Experts of a small language model.
Size: 8 layers, vocabulary 8192, 33.6M parameters.
Experts: 128 experts in each of 7 layers, 32 SwiGLU neurons an expert, 8 picks a token, a sigmoid router, a shared expert of 64 neurons.
Below are experts of layer 3 (counted from 0) of a mixture-of-experts language model. Rows are named router (the router's row for the expert), gate (a neuron's input weights, with its number), up (a neuron's input weights, with its number), down (a neuron's output weights, with its number) and show model dimensions 64-95. Each number is 128 + 32 x the weight over its row's rms, rounded and kept within 0 to 255.
Before each expert's rows: a language model's description of what the expert responds to. This comes from a sample of Wikipedia text that the model never trained on.

# expert 46
What it handles: Label and list punctuation. Colons after infobox or list labels like Released, Time zone and Alma mater, plus commas, by, including and include.
router [ 93 118 139 136  94 161 127 112 152 155 115 104 150  87 168 109 109 177 143 134  74 161 117  41 100 150  83 113 148  95 133 122]
gate0 [164 138  78 118 150 133 136 166 160 136 129 107 126  78 118 156 145 187 114  56 113 187 104  81 198 220  93 164 142 111 174 156]
up0 [126 124 133 146  80 137 146 160 152  92  74 161 111 103 128 134 132 124 172 183 126  42 135 146  84  92 171 143 164 103 124 125]
down0 [ 96  92 112 177  72 158  91  97 157  97  80 105 154 149 131 107 173 134 163 130 135 109  78  99 168  82 108 167 142 141 128  93]
gate1 [ 98 141 145 134 151  94 128 160  94 230  98 117 148 139 108 196 147 144 123 150  99 114 111 150  91 185 109  85 123 140  96 112]
up1 [133 127  92 138 114 110 201 119 149 204 100 165 154 152 134 130 138 112 153 164 127  91 142 152 156 139 173 152  97 110 145 157]
down1 [ 86 194 162 150 127 153  70 123  96 132 178 137 142 122 156 130 155 146 131  65 127 189 112  88 110 156 118 128 143  47 157 126]
gate2 [109 138 110 118 135 131 160 116 148 123  99 115 168 148 106  77 191  84 164 149 103  97 115 123 141  69 147 149 181 127 128 111]
up2 [114  88 106 118 153  65 117 209 193 131 123 109 147 182 115 134 111 108  85 182 158 164 108 136 148 189 116 105 128 167 140 151]
down2 [ 75 109 138 147 123  70 142  90 147 139 117  27  90 160 156 115 104 110 139 107 171 145 123 137 101 145 120  72 104 102 126 150]
gate3 [146 124 152 135 115 145 101  95 160 142 143  68 111 139 144 162 107 134 108 133 158 127 159 152  75 137 158 120 179  83 107 156]
up3 [140 129 111 145  83  87  77 125  90  84 126 170 174 133 136 101 106 155 132 115 120 205 110 158 140 108 126 122 140 120 156 153]
down3 [149 110 136 148 167 112 124 185 125 116 134 166  92  49 145 154 106 128 124 115 128 198 164  96 126 131  79 174  96 160 130  90]
gate4 [124 149 132 155 111 123 141  79 180 117 172 159 104 137  53  98  85  48 134 177 177 138 109 118 118 151 138 107 150 116 182 129]
up4 [ 51 115  90 129 107 171 111 147  69 117 139 121 161 120 172 155  75 127 150 144 107 111 119 104  87 148  63 191 162 142 103 152]
down4 [127 108 147  74 120 144 137 163 127 181 109  96 148 106 114 181 138  91  64 112 144 100  95 157  52 150 111 123 108 204 116 163]
gate5 [183  94 195  86 127 136 102 163 111 132 107 145  83 106 158  43 137 200 129 117 125 204  82 139 129  98 143  80 114 153 158  51]
up5 [105 142  95  82 125 114 148 145 113  88 208 139 114 131 188  84 113 104 116 143 138 115  82 141  96  87 138 106  98  88 141 125]
down5 [161 119 127  88  95 118  97 126 129 109 111 170 140 147 116 139 139 175 120 121  97 100 128 131 131 109 122  97  99  83 170 102]
gate6 [108  97 105 104 112 108 161 137 161 120 187  97  85 103 171 159  94 124 176 138  87 162 180  94  95 147 123  98 171 147 139 132]
up6 [152 117 176 146 191 126  85  78 119 112 145 139 214 121 171 158 115 116 144 133 152 121 149 175 137  65 107 178 113 101 137 146]
down6 [188  77 129 133  92 111 181 112 119  82 101 123 139 108 102 156 126 100  96  64 118 144 158 127 151 157 163 151 108 158  77 111]
gate7 [121 142 118 125  88 123 154 138 161 120 193 129 140 114  70 109  83 147 107  89 128 139 164 118 104 113  64  82 116 103 142 113]
up7 [118 113 134 107 189 175  40 114 114 161 163 112 141 100 119  72 143 125 112 165 190 105 157 135 147 141 147 112 124 120 116 148]
down7 [ 81 142 142 102 143 113 159 155  78 110  64 135 128 156 102 149 104 138 126 131 172 171  77 145 164 108 126 103 167  63 125 172]
gate8 [109 109 197 161 108 139 152 111 211  71  98 142 160 161 111 143 130 168 150 146 118 190 127 110 123  75 144 155  66 124 123 121]
up8 [156  92 129 144 140 149 152 124 162 148 168  70 147 180 120  99 100  64 139 177  93 122 104 179 132 141 153 123 130 103  80 108]
down8 [129 227  97 105 112 156 102 106 105 113  78 145 130  92 144 131 178 139 130 157 104 130 176 141  81 136  95  85  71 130 208  97]
gate9 [ 98  85 172 139  81 117 147 147 125 112 107  78 169 135 129  99 142 132 218 186 129 144 120 152 103 110 140 148 165 120 147  97]
up9 [ 76 141 149 104 105 178 110  89 110 117 123 199 116  96 151 181 108  95 123 176  61 148 160 111 133 139 109  97 125 137 169 125]
down9 [109  79  72 119 111  24 143 156 141 126 167 111 124 184 102 155 143 116 100 173 136  57 133  88  88  87 103 145 167 187  32 110]
gate10 [ 94 145 145 116 103 167  92  95 126 135 151  68 106  90  86 135 186 101 182 145 118 114 125 137 149 166  83 155  58 198 104 144]
up10 [113 141 173 124 156 143 134 128 151  92  37 130  92 110 165 135 118 141 152 142 123 143 161 123 132 129 156 188  88 115 101 171]
down10 [126 160  71 130 175 121 163 119 151 112 142  88  95 158 101 141  96  79  62  90 170  83 182 146  76 157 154 180 144  97 121  51]
gate11 [120 154  88  99  86 137  76 116  99 137  94 119 144  80 165 154 196 107 153  68 152 188  98 125 145 117  83 132 139 155 129 158]
up11 [113 139 144 131 113 151 135 137 121  95 146 116 120 101 155 194 132 113 148 135 191  94  93  83 128 140 121 109 194  97 212  82]
down11 [172 145  93  89  93  85 133 123 111 156 189 212 142 127 123  78 175 109  95 118 134 149 110 109 185 122 140 195  68 136 145 205]
gate12 [115 108 105 152 173 112 122 124 121 138 118  59  80  77 111 144 112 154 150 129 142  83 201 105 124 165 146 150 103 149 164  96]
up12 [110  86 125 139 147 138  82 173 104 120 168 149  94 111 104 134  89  56 190 115 142 139 169 197 159 152 111  87  65  92 109 140]
down12 [160  76  77  91 158 177 120 179 135 126 145 158 175 121 105 124  60 130 126 124 126 135 148 144 128 130 137 137 109 136 129 174]
gate13 [150 114 160 160 114 148 158 140 114 133 149  97 112 114  89  76 111 202 212  35 133 143 175 141  63 158  87 192 186 136 100 124]
up13 [157 134 161 163 103 114 133 147 215 116  98  84 137 126 113 109 130 106 147 162 159 102 107 141 176 161 129  99 126 160  95 117]
down13 [114  96 175 140 112 125 143 160 157 148 151 144 176 210 135 138  81 156 159 119 151 174 158 131 128 117  63 175 161  90 117 158]
gate14 [ 91 123 126 115 129 142 128 114 141 148 160  79  66  51 139 163 174 127 136 145 183 122 151 103  98  95 105  82  92 153 162 138]
up14 [147 160 188 175 148 146 100 142 110  81  96 105 167 104 141 123 157 169 145  72 112 160 118 108 126 145  81 154 144 103  95 109]
down14 [144 145 180 185 149 148 129 161 107 170 137  71  80 101 112  98 148 122 151  76 149 101 168  73 114 178 188  96  56  75 109 105]
gate15 [105 115 131 166 170 115 122  99 147 125 162 167  95 106 178 164 145  84 130 130 118 132 115 102  94 146 168 135 159 109 113 148]
up15 [170 160 110 158 115  96 126 123 121  65 102  73 189 189  76  93 117 149 162  81 121 131 124  93 141 188 105 148 152 129 179 159]
down15 [153 158 144 104 143 131 141  82 132 101 124  96 147  93 122 147 153 128 169 156 126 103 104 163  75 127 129 139  40  86 144 112]
gate16 [ 52 155 150 185 114  74 162 129 171 125 104 174 109 118 119 108 102  57 115 117 142 159 118 179 127 136  87 123 180 103 155 172]
up16 [102  71 136 120 103 151 139  69  94 135 123 144  79 131  83  98 123 166 104 116  99 134 121  36 154  87 127 136  93 132 188 146]
down16 [112  87  97 119  79 122 137 107 158 102 106 121 192 165 127 156 156 160 126  85 129 124 186  51  67  78 105 141 115 135  99 113]
gate17 [112 176 114 112  74 107 181 137 121 126 124  76  95  89 153 153 105 132 137  85 154 153 180 148 112 144 108 157  94 129 110  47]
up17 [105 122  90 180 131 132 129 131 109 109 142  81 126  93 177 162 175  79 133 117 178 137 161 139 125  48 103 135 175 146 123 126]
down17 [135  98 176 165 126 119 132 140 162 136  90 145 136 133 116 158 120 199  60 157 182 132 127 163 168 122 132 143  85 117 149 132]
gate18 [122 192 129 100  91  73  95  93 121  85 124 128 180  99 139 121 157 114 195 184 118 135 136 102  90  79 128 155 112 145 130  94]
up18 [124 195 172 108 138 137 179 171 115 135 147  95 127  89 136 156 154 126 169 126 138 109  89 159 100 138 155 105 135 126  95 136]
down18 [109 153 162  85 121 162 184 113 120  60  97 141 143 138  92 170 155 127 121 124 146 112 179  92  24 141 148  94  97 105 151  88]
gate19 [ 74  98 150 111 123 116 138  67 106  94 135  88 144 124 143 157  89  92 100 129  96  81 102 113 118 112  78 149 136 121 200 148]
up19 [157 142 126 136 157 132 148 132 130 119 126 149 142 108 144 148 163 166 104  75 110 156 169 185 114 144 134 149 152  91 120  93]
down19 [141 163 103  91  98  86 140 143 120  95 146  73 168 131 115 131 142 108 179 140  88 167 104  71 137 163 102 103 152 138  97 145]
gate20 [124 125 131 126 148 140 157 157 123  96 149 158  90  81 117 165 132 121 144 114 131 185  80 141  86 101  85 140  50 110 122  82]
up20 [ 81 165 110 122 136 100 101 135 114 134 117 119 136 186 151 106  80 147 122 127  88  83  91 155 158 171 128 102 119 136 193 140]
down20 [132 128 150 199 115 154  86 106 111 181 190  51 163 103  83 121 100 118 107 165 129 115 158 152 144 111 139 108 142  87 120 105]
gate21 [148  63  44 114 161  65 122  90 132 128  89 108 101 158 138 116 148 104 199  94 102 136 160 118  71  98 128  59 134 112 147 206]
up21 [ 85 114 161 155 115 103 163 173 118  90 105  93 115 140 103 117 122 117  90  97 160 143  92 164 161 136 132 136 116 116 184 129]
down21 [114 203 112 163 136 140  90 124 158 152 160 138  90  82 134 139 139 117 143 194  85 130 119 104 110 143  75 182 113 139 120 124]
gate22 [140 109 157  75 139 109 140 161 113 117 162 179 177  82  96 156 156  90 138 134 117 135 132 149 111 138 118 190  48 141 105  94]
up22 [110 174 129 105 100 140  76 144 126  89  98 171 145 111 109  94 100 159 144  69 186 137 105  88  77 130 122 138 166 175 160 136]
down22 [165 163 151 118 139 111 144 155 153 147 136  69 161 162 119  78 155  86 138 133 107 178  97 149  76 160 121 127  94 124 114 101]
gate23 [ 97 114 184 160 134 187 165 159 147 127 155 121  80  56 201  96 101 115 109 150 145 105 113 126  74 155  86 167  81 103 114 173]
up23 [153 117 139 119  88 153 183 118 148  87  73  38 165 138 145  92 135 132  91 135 123 116 133 149 115 115 104 152 155  83 108 134]
down23 [ 47 104 107  68 134 151 113 149 166 127 115  76  25 117 103 138 144 164 123 108 139  85 114 139 159 121 179 144  97 139 176  37]
gate24 [ 98  81 117 140 101 148 110 129 117 144 116 162 146 140  82 168 176  87 164  93 152 129  90 122  87  85 112  82 111 154 180 112]
up24 [177 118 123 117 135  99  90 134 160 112 119 158 132 109 116 102  63 140  74 171 138 200 158  97  76  86 160 109 187 167 167  94]
down24 [130 202 121 123  89 152 121 122 187 137  94 119 126 170 141 136 173 100 180 131  93 134 162 154 170 132 104 186 123 108 103 167]
gate25 [166 143  56  63 131 109 108  92 143  89 131 100 118 126 112 148 141  93 131 142 168 158  75 147  93 127 114 114 129 131 163 149]
up25 [ 75 123 155 140 126 116 162 233 100 156 136 135 145 144 103 144 124 130 175 140 128 118 203 118 135 105 124 188 115 140 126 154]
down25 [133 162 140 169 187  97 108 115  63 147  27 110 109 135  92  92 222  95  46  84 123 125 190 164 107 123 230 112 117 133 120 126]
gate26 [110 127 120 208 132  75  87 104 140 134 142  98 181 100 148 129  91 157 159 109 172 125 186  89 139 127 119 153 100  91 184 134]
up26 [106 145 164 133 155 141 138 167 170 126 154 110 100 156 160 105 121 111 110 110 106 191 129 119 151  61 109 148 119 173 109 130]
down26 [101 138 131 167 118 161 132 128 119 176 169 131 143 166 114  76 118 106 154 131  98 156 126 146 138 125 102 130 185  92 157 102]
gate27 [116 126 139 153 150 106 100 119 146 142 113 124 113 150 146 146 143 141  67 107 147 111 131  99 138 204 114 167  65 114 109 130]
up27 [235 107  48 146 128 102  86 114 200 110 142 139 142  98 204 122 159 131 163 106 128 117 130 121 118 115 128 167  65  84 138 101]
down27 [136  82 171 165 125 174 112 108  87 112 141 101 152 113 116 136 137 103 153 197 107 180  70 142  31 127 127  67 152 126  82 111]
gate28 [ 98 143  92  99 133 162 103 147 110 109 142 112 100 148 155 127 129 117 119 120 108 133 112 124 104 136 181 103 134  94 175 110]
up28 [132 131 196 129 132 129 101  97 116  94  91 126 115 105 143 105 182  96 207 167  90  72 128  66  67 183 114 121 130 142 114 133]
down28 [116 135 144 132  59 174 105 152 166  89 135 171 175 159 127 117 149 161 160  94 114 154 144 101 162 168  93 114 186 142  81 125]
gate29 [146 173 119 127 109 124 141 104 137 183  91 105 144  85 145  99 137 102 132 140 130 145  61 105 129 147  93 107 122 201 142 113]
up29 [ 76  39 191  76 176 106 130 135 105 196 128 109 176 137 131  76  99 133 133  76 109  90 159 142 106 128 157  83 134 168 153 118]
down29 [144  52  84 170 125 107 119 157 165 126  95 173 136 139 105 129 109 167  99 104 118 147  95 127 116 127  86 118 103 109 109 124]
gate30 [127 104 114  87 147 149 126  94 128 156 101 164 150 165 134 113 114 153 173  80 103 114 135 102 139  97 122 166 112 153 167  71]
up30 [133  76 168 122 107 144 146 118 171 137 165 137  84  95  89 200 121 107 139 156 136 133 143 119 147 124 131 136 122 150 146  86]
down30 [168 231 149  51 112 105 107 161 111 114 142 182 130  85 125  76 184 138 124 104 145  85 167  76  68 130 114 151 122 145 118  68]
gate31 [172 163 110 140 109 190 125 120 140 104  63 146  80  80 147 210 122 112 132 147  69 103 105  98  92 124 113  54  88 148 160  78]
up31 [ 94 152 133 142 200 109 150 114 153 184 103 166  81 126 170 161 128 129 100 114 107 144 147 128 139 141 178 123 146  72 130 116]
down31 [117  84 173  99  96 153 132 116 169  91 132 109 132 160 163  90 135 124 112  97 126 133 130 177 110 106 163 148 105  52 138 140]